From a checkpoint of a small mixture-of-experts model trained on Wikipedia: 67.8M parameters, a variant of SOAP for the experts.
Below are experts of layer 7 (counted from 0) of a mixture-of-experts language model. Rows are named router (the router's row for the expert), down (a neuron's output weights, with its number) and show model dimensions 0-63. Each number is 200 + 30 x the weight over its row's rms, rounded and kept within 0 to 999.
After each expert's rows: "comes before" lists some tokens at least twice as common just after its tokens as in all text. This comes from a sample of Wikipedia text that the model never trained on. Tokens count by the router's weight.

# expert 5
router,179,176,170,202,232,200,197,226,230,223,222,216,159,170,186,225,172,193,217,233,181,193,201,204,207,208,195,275,180,232,177,208,207,217,195,224,178,218,193,256,186,190,214,206,221,182,250,198,199,198,193,208,196,204,196,219,195,194,220,196,161,216,208,263
down0,119,182,219,243,180,155,176,193,216,183,208,145,238,240,182,153,187,227,181,191,214,152,198,154,152,162,191,190,198,256,237,205,243,211,172,148,254,142,160,209,201,155,176,192,200,206,186,176,165,196,198,212,183,226,219,227,192,206,225,198,175,183,190,193
down1,217,223,201,157,220,255,235,261,249,235,206,251,166,199,205,239,234,135,211,225,172,174,207,196,211,258,207,190,202,174,245,236,256,154,169,191,152,178,212,242,215,186,227,194,153,234,212,216,159,253,192,199,175,187,184,219,135,200,220,196,179,216,177,188
down2,234,196,204,222,184,217,199,167,210,193,110,181,160,245,207,202,159,212,234,215,206,183,199,192,195,180,199,205,213,172,215,171,192,169,160,194,210,155,227,207,184,206,227,134,201,171,233,182,189,259,221,240,201,198,171,279,249,195,213,161,148,205,249,190
comes before: " |", " 0", "–4", "–6", "–6,", " 1"

# expert 20
router,201,191,240,220,212,232,225,171,229,212,222,230,223,190,183,250,182,252,235,220,259,162,221,254,185,211,146,180,206,155,270,166,226,170,230,270,205,235,233,192,206,190,174,169,177,243,192,197,160,174,176,197,172,215,179,209,230,177,259,160,174,247,240,166
down0,198,161,185,179,189,212,160,153,158,210,215,183,223,165,208,224,211,203,232,208,217,207,217,165,231,249,173,184,230,266,211,184,185,176,213,247,224,203,251,217,249,200,214,209,215,208,180,190,189,161,180,135,163,254,224,232,143,193,197,222,178,262,196,185
down1,172,117,258,203,198,188,200,164,202,171,261,222,237,192,170,231,180,222,218,156,219,163,193,233,170,244,236,180,166,196,211,202,146,181,202,258,173,236,190,202,203,164,184,237,202,220,202,223,200,166,170,203,218,165,187,201,196,199,231,208,170,193,222,178
down2,229,202,157,197,146,224,210,221,198,185,185,243,203,179,160,157,171,203,210,183,183,166,214,221,226,111,230,193,206,208,230,160,162,232,220,213,193,182,226,233,246,184,193,204,219,210,225,248,219,227,205,204,213,244,192,168,210,179,187,228,159,217,201,205
comes before: " and", ".", " in", ",", " of", "s,"

# expert 8
router,219,144,137,169,222,271,196,248,205,167,202,190,187,216,211,194,213,194,165,207,185,222,206,237,189,175,154,222,181,167,193,184,184,225,183,147,228,183,209,195,190,162,151,227,217,197,206,179,217,179,187,238,233,142,250,206,235,234,146,259,165,224,195,213
down0,218,208,205,205,168,222,220,222,167,260,241,195,167,201,199,141,204,232,207,264,184,248,237,162,234,145,233,201,173,189,219,214,194,201,221,204,178,242,206,231,207,236,215,174,164,176,214,232,139,179,204,175,164,208,174,261,197,196,218,173,217,142,190,206
down1,217,254,240,217,209,161,192,189,228,189,158,245,232,176,217,219,176,170,174,211,212,224,207,169,205,245,200,138,151,165,201,192,235,214,229,204,211,168,140,230,192,217,179,189,204,186,164,166,156,204,200,252,169,211,245,224,203,154,183,207,145,193,213,217
down2,257,217,215,229,137,171,158,170,198,143,180,203,225,233,216,206,214,146,228,177,181,190,202,173,214,221,184,262,190,192,204,228,144,210,183,185,236,166,203,175,207,228,231,178,187,207,146,206,197,259,161,182,207,208,208,216,205,142,221,187,197,198,205,170
comes before: "\n", " The", " He", " In", " It", " This"

# expert 31
router,220,208,221,192,234,194,167,252,197,143,211,227,160,169,261,180,176,174,173,217,211,165,233,188,198,185,131,211,197,222,201,236,189,187,229,200,228,220,160,223,187,209,168,198,217,191,160,151,202,199,241,224,140,197,171,212,204,202,197,203,186,226,209,161
down0,224,253,203,155,185,182,244,189,180,221,179,234,236,189,179,130,193,241,188,202,193,208,204,179,168,264,179,227,204,129,204,168,200,214,193,200,175,257,201,166,200,263,202,213,188,191,202,190,208,182,231,232,212,174,184,189,194,215,197,247,172,155,183,227
down1,203,204,175,269,179,231,199,200,181,191,234,231,237,167,173,172,178,186,198,237,195,184,237,235,203,234,195,203,222,181,195,228,210,225,157,187,149,161,270,197,189,219,206,251,159,227,198,185,263,260,209,215,236,170,202,184,217,188,194,247,156,246,215,164
down2,204,165,262,193,173,157,199,151,182,191,215,187,235,221,191,161,223,194,171,184,246,203,224,229,172,230,197,215,217,204,187,170,237,181,165,186,201,209,239,186,176,182,178,180,238,194,204,202,255,221,217,265,170,161,155,259,164,139,240,234,216,231,188,250
comes before: "\n", " |", "-", " =", " and", ";"

# expert 30
router,210,217,222,206,224,225,206,260,225,209,233,227,234,215,182,249,186,203,189,225,184,161,222,269,196,206,196,205,220,174,255,149,222,151,242,229,199,179,232,257,223,201,194,203,193,162,155,187,189,189,188,202,199,212,216,288,226,211,245,126,146,246,210,209
down0,210,199,185,242,144,160,189,186,250,231,249,267,227,180,204,230,155,183,208,157,249,201,140,129,184,230,178,241,221,225,201,174,216,240,161,194,191,225,216,218,170,196,178,175,236,181,185,158,195,158,252,193,224,199,203,172,180,189,246,193,185,224,184,190
down1,195,199,205,211,192,175,160,184,278,197,211,241,216,205,254,176,199,222,189,139,142,161,156,211,197,225,298,301,197,197,150,156,203,210,140,195,202,164,233,206,200,216,187,214,167,127,213,195,211,201,179,244,208,190,189,244,179,180,213,231,144,170,205,212
down2,196,198,197,200,150,213,209,232,238,234,184,214,222,258,207,232,224,135,195,233,196,245,170,225,220,216,169,173,145,233,195,187,186,265,178,143,183,182,182,186,228,217,193,219,206,190,255,234,157,151,211,170,160,222,200,183,214,214,221,207,214,199,189,148
comes before: "s.", "s,", ".", " of", "ing", " and"

# expert 10
router,202,198,246,226,239,237,204,202,205,187,187,231,166,204,208,236,189,219,245,240,153,228,228,204,265,192,144,179,185,189,239,228,173,198,205,216,247,211,208,259,181,203,180,153,169,224,176,182,178,230,221,230,181,224,167,213,179,257,220,185,244,185,187,178
down0,207,189,214,253,194,193,190,183,195,147,244,240,179,198,201,249,202,173,228,215,219,151,255,130,177,178,140,268,204,260,228,255,219,193,275,223,234,230,202,199,166,222,159,173,242,175,220,198,164,186,193,175,149,185,221,173,197,231,152,187,172,210,194,190
down1,237,191,199,210,234,202,233,211,199,223,177,157,185,172,180,177,194,229,172,188,194,145,196,174,193,205,157,204,250,175,146,217,231,160,243,199,202,191,251,177,204,195,208,219,212,189,172,180,199,202,216,192,198,134,194,182,215,258,213,203,157,165,139,218
down2,217,195,259,176,215,229,166,243,209,192,161,195,261,148,251,204,199,199,181,246,160,236,213,157,195,270,256,255,206,198,180,151,189,131,215,177,193,258,152,215,186,199,211,213,128,197,270,209,185,202,234,209,166,205,220,247,170,178,194,211,158,238,208,189
comes before: "\n", " ==", "==", " career", "===", " was"

# expert 46
router,226,213,243,200,162,230,225,264,197,208,199,187,195,208,228,145,204,243,195,266,209,194,154,179,183,204,224,175,167,210,198,233,183,217,230,226,157,207,208,271,249,208,222,213,217,176,250,191,218,185,169,228,120,196,192,218,196,231,197,206,177,187,245,184
down0,212,192,177,184,235,221,178,208,160,201,185,182,162,214,157,163,211,202,182,168,149,203,163,193,210,199,183,198,209,193,214,229,206,187,187,247,139,192,191,258,182,231,129,141,176,222,149,212,165,228,232,216,193,163,197,222,272,183,256,187,218,203,208,182
down1,176,220,237,205,164,229,233,167,251,168,183,213,186,232,179,230,208,228,225,239,243,209,194,192,192,137,237,208,162,236,228,184,206,207,130,202,202,232,219,237,156,115,240,194,201,172,156,215,197,193,202,204,224,219,179,247,180,225,271,205,216,168,226,223
down2,251,195,177,252,240,227,230,206,192,211,182,141,264,153,190,230,245,187,152,202,203,247,159,215,222,179,237,198,216,170,205,151,179,197,177,234,178,222,222,209,192,147,180,224,250,241,215,192,160,162,198,163,209,174,197,200,167,206,155,156,203,230,200,172
comes before: " the", " a", " his", " her", " their", " example,"

# expert 34
router,195,228,205,167,219,181,237,169,230,175,219,183,169,153,210,185,230,175,167,244,194,143,211,180,189,181,256,223,213,160,237,170,229,191,221,172,176,244,216,196,156,269,247,231,219,196,186,180,190,241,195,214,239,190,172,190,193,224,209,229,217,193,218,155
down0,188,241,195,221,188,189,216,249,182,155,218,216,190,197,161,175,238,211,214,224,208,213,151,194,204,205,114,178,175,171,183,206,198,224,164,199,259,237,171,229,183,215,220,214,215,237,152,193,218,184,195,221,196,230,207,215,186,139,259,181,160,216,210,184
down1,179,234,209,213,205,121,160,127,194,235,198,190,159,150,169,186,170,168,145,224,216,244,208,247,245,225,185,195,197,202,243,222,158,213,237,170,230,169,131,188,184,206,280,149,154,155,175,195,224,205,198,176,191,238,230,112,227,175,216,204,198,234,195,210
down2,119,220,174,194,214,213,258,187,218,161,203,171,237,220,202,261,226,240,219,198,191,219,168,234,180,205,228,205,223,223,164,201,195,172,218,158,167,206,213,199,240,223,173,232,227,209,224,145,202,157,201,199,183,257,157,224,213,207,158,219,240,218,219,218
comes before: " the", " a", " his", " other", " its", " was"

# expert 51
router,230,164,230,231,178,163,175,182,196,218,252,247,207,227,220,207,231,190,247,201,232,196,216,227,207,205,151,251,193,244,200,219,183,194,183,190,186,230,149,185,244,173,221,207,224,201,184,232,211,195,190,219,215,227,162,239,219,175,204,192,247,173,241,186
down0,217,206,225,205,174,227,188,195,217,112,213,215,201,179,181,208,181,223,202,187,200,189,183,191,214,181,201,166,246,216,185,183,187,243,194,183,223,134,207,129,202,226,211,175,192,186,193,213,193,194,163,269,161,185,185,181,146,207,245,221,201,164,198,187
down1,190,228,194,200,158,182,178,195,265,162,163,198,175,232,229,194,198,187,173,186,228,188,225,214,165,171,222,199,246,148,173,139,206,158,257,186,185,193,177,194,205,225,148,130,192,144,224,164,230,156,203,157,231,280,174,194,203,235,224,170,203,238,190,178
down2,190,195,220,203,167,221,207,131,194,177,251,209,186,240,202,222,228,165,204,230,239,217,210,218,149,204,213,220,214,188,205,160,204,224,231,201,215,159,203,235,205,202,199,209,229,158,242,156,207,164,218,208,172,144,227,185,124,175,209,248,173,152,136,213
comes before: " |", "en", "i", ";", "z", "k"

# expert 41
router,159,208,215,167,201,191,222,163,205,239,186,204,180,161,215,224,186,202,143,206,180,168,194,196,191,178,257,254,239,146,224,175,238,170,202,155,155,234,214,209,169,220,230,193,232,202,226,200,169,238,169,191,232,164,171,171,143,257,233,171,255,178,200,172
down0,232,226,177,188,194,221,216,244,202,219,194,185,153,225,222,219,187,221,192,231,224,210,191,196,208,213,238,218,208,226,207,227,157,206,175,253,210,204,217,220,207,162,169,165,185,208,180,234,183,173,184,158,195,222,223,182,181,164,251,171,225,208,218,181
down1,212,201,161,200,199,248,156,251,209,194,186,202,204,241,199,182,272,200,250,219,153,198,201,197,166,231,236,148,155,232,174,231,211,258,147,214,183,213,209,206,146,205,174,217,223,173,216,199,236,190,230,147,208,166,195,222,264,204,184,208,244,225,252,203
down2,232,177,188,204,159,240,268,194,201,265,253,211,186,146,235,222,195,216,255,201,224,248,264,177,218,203,224,213,190,208,216,166,206,239,189,210,189,151,235,225,215,179,185,171,142,197,203,180,261,178,191,207,224,217,182,209,181,217,171,204,234,172,168,206
comes before: " the", " a", " an", " his", " its", " other"

# expert 14
router,183,239,225,185,196,206,144,139,200,212,156,203,164,179,226,171,275,164,254,227,195,206,221,211,206,191,212,210,241,212,234,232,196,220,206,173,248,245,230,217,238,230,254,224,205,161,158,259,243,173,220,178,206,209,219,245,213,218,170,257,221,170,198,226
down0,178,189,181,169,237,205,182,163,180,241,191,173,209,211,184,183,152,187,223,182,184,177,203,184,245,167,208,218,151,180,221,231,176,232,204,217,237,175,208,264,246,201,135,182,188,181,157,171,262,250,156,207,210,211,219,186,185,232,207,201,189,289,234,202
down1,195,195,152,206,179,177,223,214,191,212,269,206,243,195,176,181,178,240,213,180,214,166,196,206,202,168,178,177,207,195,190,142,198,187,237,203,221,166,153,148,145,161,212,256,179,167,217,163,202,150,197,274,227,179,219,216,194,259,207,235,159,161,202,190
down2,219,131,218,175,173,274,236,194,227,179,199,189,184,176,206,205,205,193,200,185,175,233,221,204,217,228,203,196,202,228,222,230,186,179,144,156,230,196,174,219,194,177,169,209,161,170,257,236,175,183,193,228,118,191,231,239,236,160,199,200,190,190,107,217
comes before: " the", " April", " May", " October", " March", " July"

# expert 2
router,232,185,181,165,206,167,191,184,263,228,164,208,135,217,183,170,181,196,227,199,226,237,242,186,219,281,201,271,204,220,150,238,202,176,212,175,204,202,171,207,191,202,191,251,209,228,207,179,198,217,159,231,175,179,185,164,216,192,187,209,220,205,192,156
down0,183,263,165,214,184,146,164,204,232,222,171,205,243,178,223,220,209,200,253,192,191,200,242,162,188,158,176,192,187,200,200,164,141,206,279,207,232,227,217,220,253,214,165,226,216,242,174,174,180,227,210,233,193,219,212,184,150,189,158,162,162,177,221,245
down1,168,205,250,223,237,214,230,246,167,189,199,234,130,180,247,233,157,259,224,254,215,173,172,196,173,212,198,199,228,233,165,253,177,218,186,153,109,199,238,220,216,199,179,215,172,192,234,199,195,179,137,172,187,186,255,172,164,211,190,220,137,198,245,173
down2,219,221,263,212,252,213,151,265,146,216,179,206,213,194,247,234,205,194,245,131,152,149,206,200,152,167,189,176,175,205,189,185,242,229,217,197,169,192,178,192,223,162,210,204,165,146,190,218,237,232,170,160,145,208,183,195,162,227,182,227,193,199,254,192
comes before: " |", " ", " 0", " 1", " 2", " —"